Below are experts of layer 2 (counted from 0) of a mixture-of-experts language model. Rows are named router (the router's row for the expert), up (a neuron's input weights, with its number) and show model dimensions 0-255. Each number is 128 + 24 x the weight over its row's rms, rounded and kept within 0 to 255. Numbers have three digits each.
Before each expert's rows: a language model's description of what the expert responds to. This comes from a sample of Wikipedia text that the model never trained on.

# expert 40
What it handles: Full stops ending sentences and opening parentheses or quotation marks before quoted or parenthetical text, such as "... and (1920–1945).
router:111117116111130090118086113133121149136151110106139123096115156133122146137171127123149123114147118111114106130136139154141151132131176121125132161108185132104116131093099147122110134156112141101141095155099171147137177145117139153115088095131151100102148077138111164131123135131130182130111119096158124114115137118141122135150174126118161117123093115115122121140096087144118061126147137144121086096149119125128099113160072106149166128120109150143097133109114102160141157150167120120172166164102179122138162129096148171137114116119134121102162153123119096154123128090128141061132144135145102123151110152135104071116109131128118079118150131158147202111123167142109099143114122153131132137166075152140104146120095117082120102107156163091141141136159141106166111099139110
up0:099128167137177145122125119131137125095136101122156134125175142086128145105098128149085137127118121148164126134114142108115126126080157115150150113140151145061094089094166123115124138091116163101128147158108152109139123146128105147138087129146129111094164143145072159131149141156150169120068152202121106102139104144114117160090120113161176110129148091150139131083110082126118116093174107125109111125128090087116119128162144109097090140167143128115125105095116160111151114114137148112169132175129131154108123116143094150171147132125130151139118078101155169100137138119136118098126070118127140136110114143153152123138130145132094118130123092168130139082158127074115125128121117160092116145099124145131120124098111104150152136106149117137115120152182130151117141132148115
up1:139097142082165129142112154135132128199143084132140146118137098146117098114124131150172112118165143114188157144114099172158135106122143118167164089131150146141121122108138128158088081097104155103134130151133178131131117151117143154150109143120132119145106110118149138125095115148142103117119154115154147152123170140095166133144107166132127147114130118107147053130140156159146110098117158149097117110140100130090085100127117086127104126114115129108120112109079125199124101116080118071146133140094103106124146103094136155123124131146133095133106123129167158087090099133121116136085108130144163136154112103142132153132109196161143154138140131104154178137116096118155077130159130118125094139116140139121120140136124109148126126153140100116109121163130106140152104096149091
up2:102113143183189120130108123132146152128198085136130150142128153078144172104117142170106134132100122083106110143177133133148122124137109145133127128104127073152168121156178153154116105116131151104141151126150111106115094123128106139129138125163114143151125139168143117130093113111093165162102166102099155117134137107156166120152110145149131087111116159132122157138128172137143140135127106106133162141176101120115158172116109099159118143113118147134124160115099173123093129107117150099136097089123121118135123101158139112085152120115060129114135143121113159170142161118183127089098087127123130132154143124103126143129132162120125136092127151133091151160118104114122132105155135111107138141119103096165082128122100105174120146090118126108131088102126087117105119146094166
up3:148120112101140113166150145102114130141161120131133131133122098116093134093113156137129157091126154152115111127109094110116108160136126102147137115123156111105173126133152141122101099155151144121158071160111079136149116135123127091055171093081101124095084154161122128123196120151124106153125134135184127145109123137142167157102131136112170146121171089129151179132158170105101143159111138129151106145130127149148150090128111119106154118095153138087097077144081135117157123125157110135126132127134124149090112124128099092151089124158134139154150128115178107157136087152140152138107146098134135122140182134157087117132143132117131141132103102099084148101134127108117175142136128115115166106146114086098099140101101089159155139091116108113136118132125105096109139111118152
up4:096092154100117088106097133112168108111136128114150098122103149140093152136147132139133074125139115129127122100095083127131168110090140138160127157131108115143095139113138172146110136117116139171118150167131083117110129122125158124112125096149099166069112085124160121105116119149103126108147117160169091105124150114097128153102131177138101154116154096058131143104127124161119129096172148095130092121135138088104141117131133167145121128126134145130171136116058155122112108123145120159124144144157150128137122094132152131130148145108080116122153118156158124138075105081121119131131118170157124122085137069109159102112151158128122102101127104093148143168133173148159143160119136133082156130080137122139118183175133154139098131106127136157125120125145110137138126105132133
up5:118146153123143129150150138146109079133139113080115162119146151118081115107127151149131057146129091126149098136144126128139115136145120087105179108120150130128072130156105127145142130147039136131151111116126135090156105122095119090119081133161133143144130096114118135132127152112144124150107148177100107127102094113158171165116125148142154131155132114162145117137162102139121123111124153125121108161122117119121130140183116141117137114108175052114089144060122152134171144129110148146177123090106083159110120143097151142134126120114139140139122078099156125124111142156156127132155104127136117106090152113132107148126096123161107125079133139115087144143096093133092131152132134134100160133126136102131142104164129094107112131124155134141159129117065148121129175156143120
up6:083169131117134128123153135149150128132134112116131164142110125116105165139147127110151112114134162115131129175175177096154133163127145169118163104085089128150180099101191128119128129117133128101148151132117138162137127085118113127113117127125140117163131108169130118108126110132177129111114090120109117131152127104176140126143158097119131119131198151095138111151172130138146115103131171134107095098149118127106163160114129098135086127117119150070101108093153120140120137141152128140123098098162142086113084138117110181154088102186095133143090107099122096147101083097110166126116120099119129161122176157097131153144117090120118150140128141146134120154127125155102086095128148100135119124133115118110129108115099152166116107147107146144150096154134145090090173127103118
up7:152132134152133129154130055145161086159131136101133139128095148150095104081093195111164124148139143111118161127169137107134135096134165137121097178118131104100119119144133171167119149126155145152106153098102118104081153155094068116145103114111152137162142093136132126110129115117125100124098138125115085137137174121162069101128151123132128140149123155108128082093128129144136138117141108117166137107090162130159130096087135113123137126154123142130087175130120137109113134124155122135149106129135142117115115123107175158125135169103105163108152146115117119117077112078122157120076127143156125125100134139182161159123101118144146133138131150162129098182135128126138110118142117132087116111112138124126177156134132176112125156180113130101166093111135154127153109113136098

# expert 18
What it handles: Periods ending sentences, plus ')', '."', '!', '?', but, and numbered list markers like 1., 2., 3.
router:116129126140140103105117120133094191115132091103141128113133182145137137117154135124187099131128109105133128103134148139149092136131112117112126158127165148098096118113061153142141128121115163114140086164104159138119159112114162130134093116169169091149157071161114165136128121145115158120115116120149146129142161100129132121158155127108147129109070123152134130149120113165095104144147115120127111094134159117113100124138082102147137131106111133145088140115116088164133169155122138114163150150097180110157145126060134150129124173107145104104149156131111103140095126129113176095129115110153108128119124116131100120121105107137120132132124137097096193131146123093113105121081104119142114140143111161166126174145101118072128124130157152137099193131173161122128110143130161
up1:130136120106109105156138163158111098139152133125141119125130135172136092099136166105154127166172128095135088124126142088148124149112118163121095143098141094121097122135153123136148150067143119167123135148094115104108128130097115121105122121107129153111114140161156120099088131105152090116107120102091094137142136083115136153127140073097105134144123117086144132184166085128140152158158073164126142117125137110132162112117150157163138147146124152086107174078141129118126154102117138117125095104075153131139142099075078144110152133108097175141095098155113108133083148095098162137139125135125122134131132105105140120119093140131195144139139144157150153159119127123134108126132105132126114125172145138114140127164099142145150134142073151129137122133127175136117104087183153
up2:162098177135133139143149117144094138181107096164143105129128131120152098132136152089123115099164111107089131131127180125148098185129131140107115160157149143120077127153147114120136163114113171102154119125125138149102150101120118147093153123127162110161114147142149165107138134093079178142130081112091128129106109139167152133149167108102147108135121099128087106153144108131147167151146099174158165110133126161089138118127093124143182087121093097145160154102101141139132132119152128132164140168142087124108126151127129099107092149143137073161154141136132152143110148103132090138152129118089114167105118124142098108136117104082135119109126170138093125132156084076154108139110112122096136162149124124134127104142117139135100102148136154146141124101122133111092112145102173
up3:108104149161119132129102115147102157123181126118088110113152153108117133078150133114100110122110161120134148159138154092119100117173117115129102131121123090105155120139158152119139152140119108149122137098118103107075156090151111173135142115135103130171144087126112174102157145126106130152183136117126138081125090112121137150137162085146112111149129087133074105137107081130135151113145120160171135143115113128126142137141110113110168140156086125139115136126137148076123155126141172122130125085119117093145115141136161154125081129126103179122138097149110088137113142126105128132162155126130106156136159145126140126134151170115134107173180201136118122143132105156112106113117091120110071114121115135087138149114097108132067132120079138148143106113160109122122165156122170
up4:100158160162083118133096093143103151126166104166147127118123158129131179153123126082084158120159125125099129102152097164142116156168142092104155100129142108149129125120162143149159133130161161136111097125114126162114131113137127132142099159131115149123148133118120112158120104109129145123136155100090124099117085113136122124137113088107130175126155105111095126187154138113120139086166176144109100147146161121072129129149138097129152146103099146123093147155107119129204151087119128150143141099093145090121117127126079103137131110175157097125111118105128103096104128095160100140134128136096143152085128117099110119160180137141108093123152100135135140107146154129059118150119113133118101143123098123103130139122116156154101136149085141134147095129190147127146097109117117
up5:157132162157129143137114148167154126107163193095086146121118117108133163133157149106155120133086158151123111174153167066098158100166131105126170132121127119092140097100144112110116100123141137101124119141087117170119107121148131142121136115120160138126130084143109133114168089123150141114126152108082120101141085121183143095114125099093164128141144157177120169156126097132145099141143116156168118144141129142120162135136124147128131097132100129108138153110140148085087174106120105131139100122142063136101097151119132110133145102137133077131131116103107100147142150085099106103143107147149112133137112158135126129180140110074120105143161108110123121118168127130117100098115123146080115105145163128150132162101140105133157111152136124154163145110127100095120120173085106
up6:148099125159139133158104082054122114100077134109135118143132177160137124112097130139087120126162139166159156125132127051121110126095123169129131136105130131145101106134136161156139134161132113134111114142121170150144132097144152124134128144112159143139087112104121126120109110119120110121145139125139103122156097129120106134086124107086117143156096108112126179107124132083136106079103136173092122131128134117152156108125126115094161140165095157143118118130111105090131183093143137117129133129118159144116118125146147145113151145123140159111129090167143144100103121111127173120137167127136131124117119128158117126142094116121119164129092120155129115103111140109115124093140122117168094084173136176114118113107137167187138108109188065142154137186100173156101125113163113
up7:094148099058152118108124136143101108124128148080129101133090138140145141094119144089137137092138083151122178092065120128099088104122140118134151121097128120125148125166128106167145166126095110133106150135105126139118132088149135111139115155114105152149178171113164130149121150141157115096166132093165136128161189111080119127154147139117107129118122147146084130094156187113114133088119171139125117105103128129169117111120125117106102130123174090135076089121146143153134132124118157141171164136148124146136145123123131104135099174122121111115124113123110067117143123149141170155128169146163075097123110120112156105124131125166133107155130151105148093136100113161077112100134102164107148134129151113116129113135109124122126106132141096106112126111157112160135150101167122
up8:131059141137150114165088132147100120110115150116171136129140140125103153125150155107165093137114122131105112174115118106155113164164103061095157138145113068145133114120102113158176091133106109138098126144111086107127125124113141110138143126150151110112149107143125166136097173139128153112174108114140132126133118108142147135110126096106103125138140134154074126122148146153120175079160104116147095092105167150136108168133144127133118105145140131149105113097128098149118159131148083135154130104130090142099124150090166115106158110131111168117104117117128163124111102106114102117145121183086131139106158111142117136154162113110114119108155105100114120154148132175092123129144102154149116108137133161117130124129162054141083090114147153122116150090123105086121130097089102

# expert 54
What it handles: Possessive 's and apostrophes, commas, table blanks, and person or place names like Carlos, Miller, Creek; also minor in minor league.
router:161164112107158112088099084126086182119136116107125141140146141139120107124185139120117080106163123144101087129146124131146153130126149121145108137124122092114122115133116124154129131121114150124133137148085121123115123081132116173134112132139134082114123086093104169168073107154127148101166159113133097097149158129162161140107173135133149136132098110155151107161142132148121116120130157144136085100106170137128148093121116145160130127154133141120116122120129132169149154119109147147145153130107150144114181132106135154118124147097098137127142136148119147146118170140111135109129122064077092117111126154135087120123191140127096100147147147113136194093111145097105146088116088168084106129133093107149098123119091122109133118182149150145119174139141154129091128130103081
up2:158099154105171133109142085150156126137083175141188101138156081159129116112160140070159116123134098148110102135149160105126151081116142125148135144116157128128147127135131132120116141112131124147078169079159155138091107124146166089148143128175120066135148116168103120113125142135121188126107140150110081107187083141149150129098103119105085119138100117144156155124146152131100147103098173117117117107115108134079131118110125137155117149134118116139134107095072124153151113181138150115110153173099093103125073107118153116136132112122113129141091162157107126109132140147141138158099130116094100168108123156144142125131137167125104142115148130178135103120139120153165132107127100141130113121121145142162113150126117134139146118131123139130114166165145153119136138088116092
up3:129126103117118067098111105117108150137148109166135112155095159139148126145148141091155103124180118109140105144113152115130143170123100128133123088126180160112082108127141121158138125120137143106151162156136111114123156135128170128114114110135104153147079110122101163135145079122143135165120109089146147090117092090129133151125136093157134121124169127161123182124094097151166087122111141171155056111112129112138114119117133141144169117127163161118128068157132130141146117077101149148181160155175152154116134141127144128157101129153114086072120136116136133147108097122140109172155116128093126137114129132142132102111138121105155098093155110131167128145147142123127095131114133137139151155120136144150120105133068166136111121101087155118113095166150133098126168158145137
up4:151110142125129089093095144138133148146119121119133112135132145108112145102167172121143084121123124113084125122170128142160134147144114156122076113101124135140128109128098175156092152158145154161077132140131126136176138128117101119115146152113184124120111152121120133096120174161140123108090124112121120120149130130142133165109161126141138129149085140159162147151115149076159090134078128134077080129134137126146174140148112127163116098103135114103121122151138135109110135139152115131171128126103155111097191155136145110103123111111109145158110113129142112150110105109159154160134167104128146127144112091136072120086149158121167126146104148118139142083134118132126135095103091136175091141100134152175184116143128158078135132116111115114065121112087117130153117120074104
up5:172137098147095135114159130154138135169142151123106127111139084117135172103132171104141109143134089154130159094147148173170105107125083107129110098085142112098090099088092165136122157165133144128098100113122173100133092126136118119117120108125181118129136096122135117097093118113116122131124090117173122109103163137112146108116162117087145123079117117151105105120076135102139117167081153145082122084138163117146119126128137158185113108167108143112142102127124133132104137147136111162121136131114120160142169183123120127128141087118141186122106125127132146130100167156110169107156134108146123118080145118138128150158130104096148151147161119132142164132140121110083139130115112145186124102144118115117163118123138164108138095131096110108147118167162153151138112143091131
up6:089146154101139149119132133153108089154138114122129125143127146100134126095166105083181113123137129111107129153135121163177190147100139175108119164116128118167099093101159164142137120160118173159090134119153137135157138120101112109094139108148120105127108112095137098152108121123129166109095125107152098100163194171136103150109061106147160123131148120134144118107139124127146123129126126168124124114091126138122129108119173095111155110136097115156145121089103137107135125100145133130143128165116145162134159152088128100119138151125121129101138136107080093142116125116129134129158121193155123140145115152137116130113141117162157084171095174129072129111125143108111101131138128110158133154125155109103084102092126119132155122133171127068150136110146126161094106161083143
up7:154140115117156147137148159117120113131138083146114155151121131102146137125135118083126142105156124174159139121159168113127131111108123102110121109152155099161129131108131131169155114103150135137136155164111161069133119152088141102128129140118127159081123146115107096144107115137141078136163121144110117097147149137142127146151161133078158109052139123143071148146113142117151126134130129095167124129126125132095132171092136086182134135094153135140117127143118176104106157157107108134113130127119125127114130119117149155149136159135114110093124133112121131153093137149146099094101107127107169115105120118152169146170135108108092108213112122077133139120118124119106167099136109127097139132131109134126113109140130128122100193129178134080119085157118165148130087075083150
up8:121111135082085099104113114113140182105126075103131076124118095102136170113122147077106154190175117088161128129119143137140134133092091120117110120114146136146099080129110110124150116133136122144112136143123125169137072118165147126146106112091116143111090116100102183112144118141080138127175135120110119095121118098140147133140116134084110155143127121117154143111113171146140125124149137163113107144121149147111157169081128122136147101136129130141168097093103155173105133136127148130060172181125170160146115125111126162094108115144105122135162157129164140151125118159154119169162147119177167146136119094164149125092152145128149156162108141130150133129145149117128136108089100140116118150141140170111105128129150136095142105132127145162163112151126127148145129130099115
up9:155166117119128120125127071148105112114131094144100116119132133141126102118115150079202136128154138144125114159139149151129124113122164113137129148161162098161117105124173114115112167114145104144101161136119112105097132136128121132139111126110143120103208146121122083133129089136098128133115108117141118113179136114116157123120122117129134124083170105108124083119145152141138086150182114113181098120070142120101120157144165141108150182119137080125106140091126123110131125108135143150134083141152096113117093136129113119127163145103099165130101113087112090122137157110116123134112098118144092135158157154109121102137139098093101097139161111142152153156131112108084108145140106129119122169164172128119104134208122124099118104147124126165128114131127180119091142126169158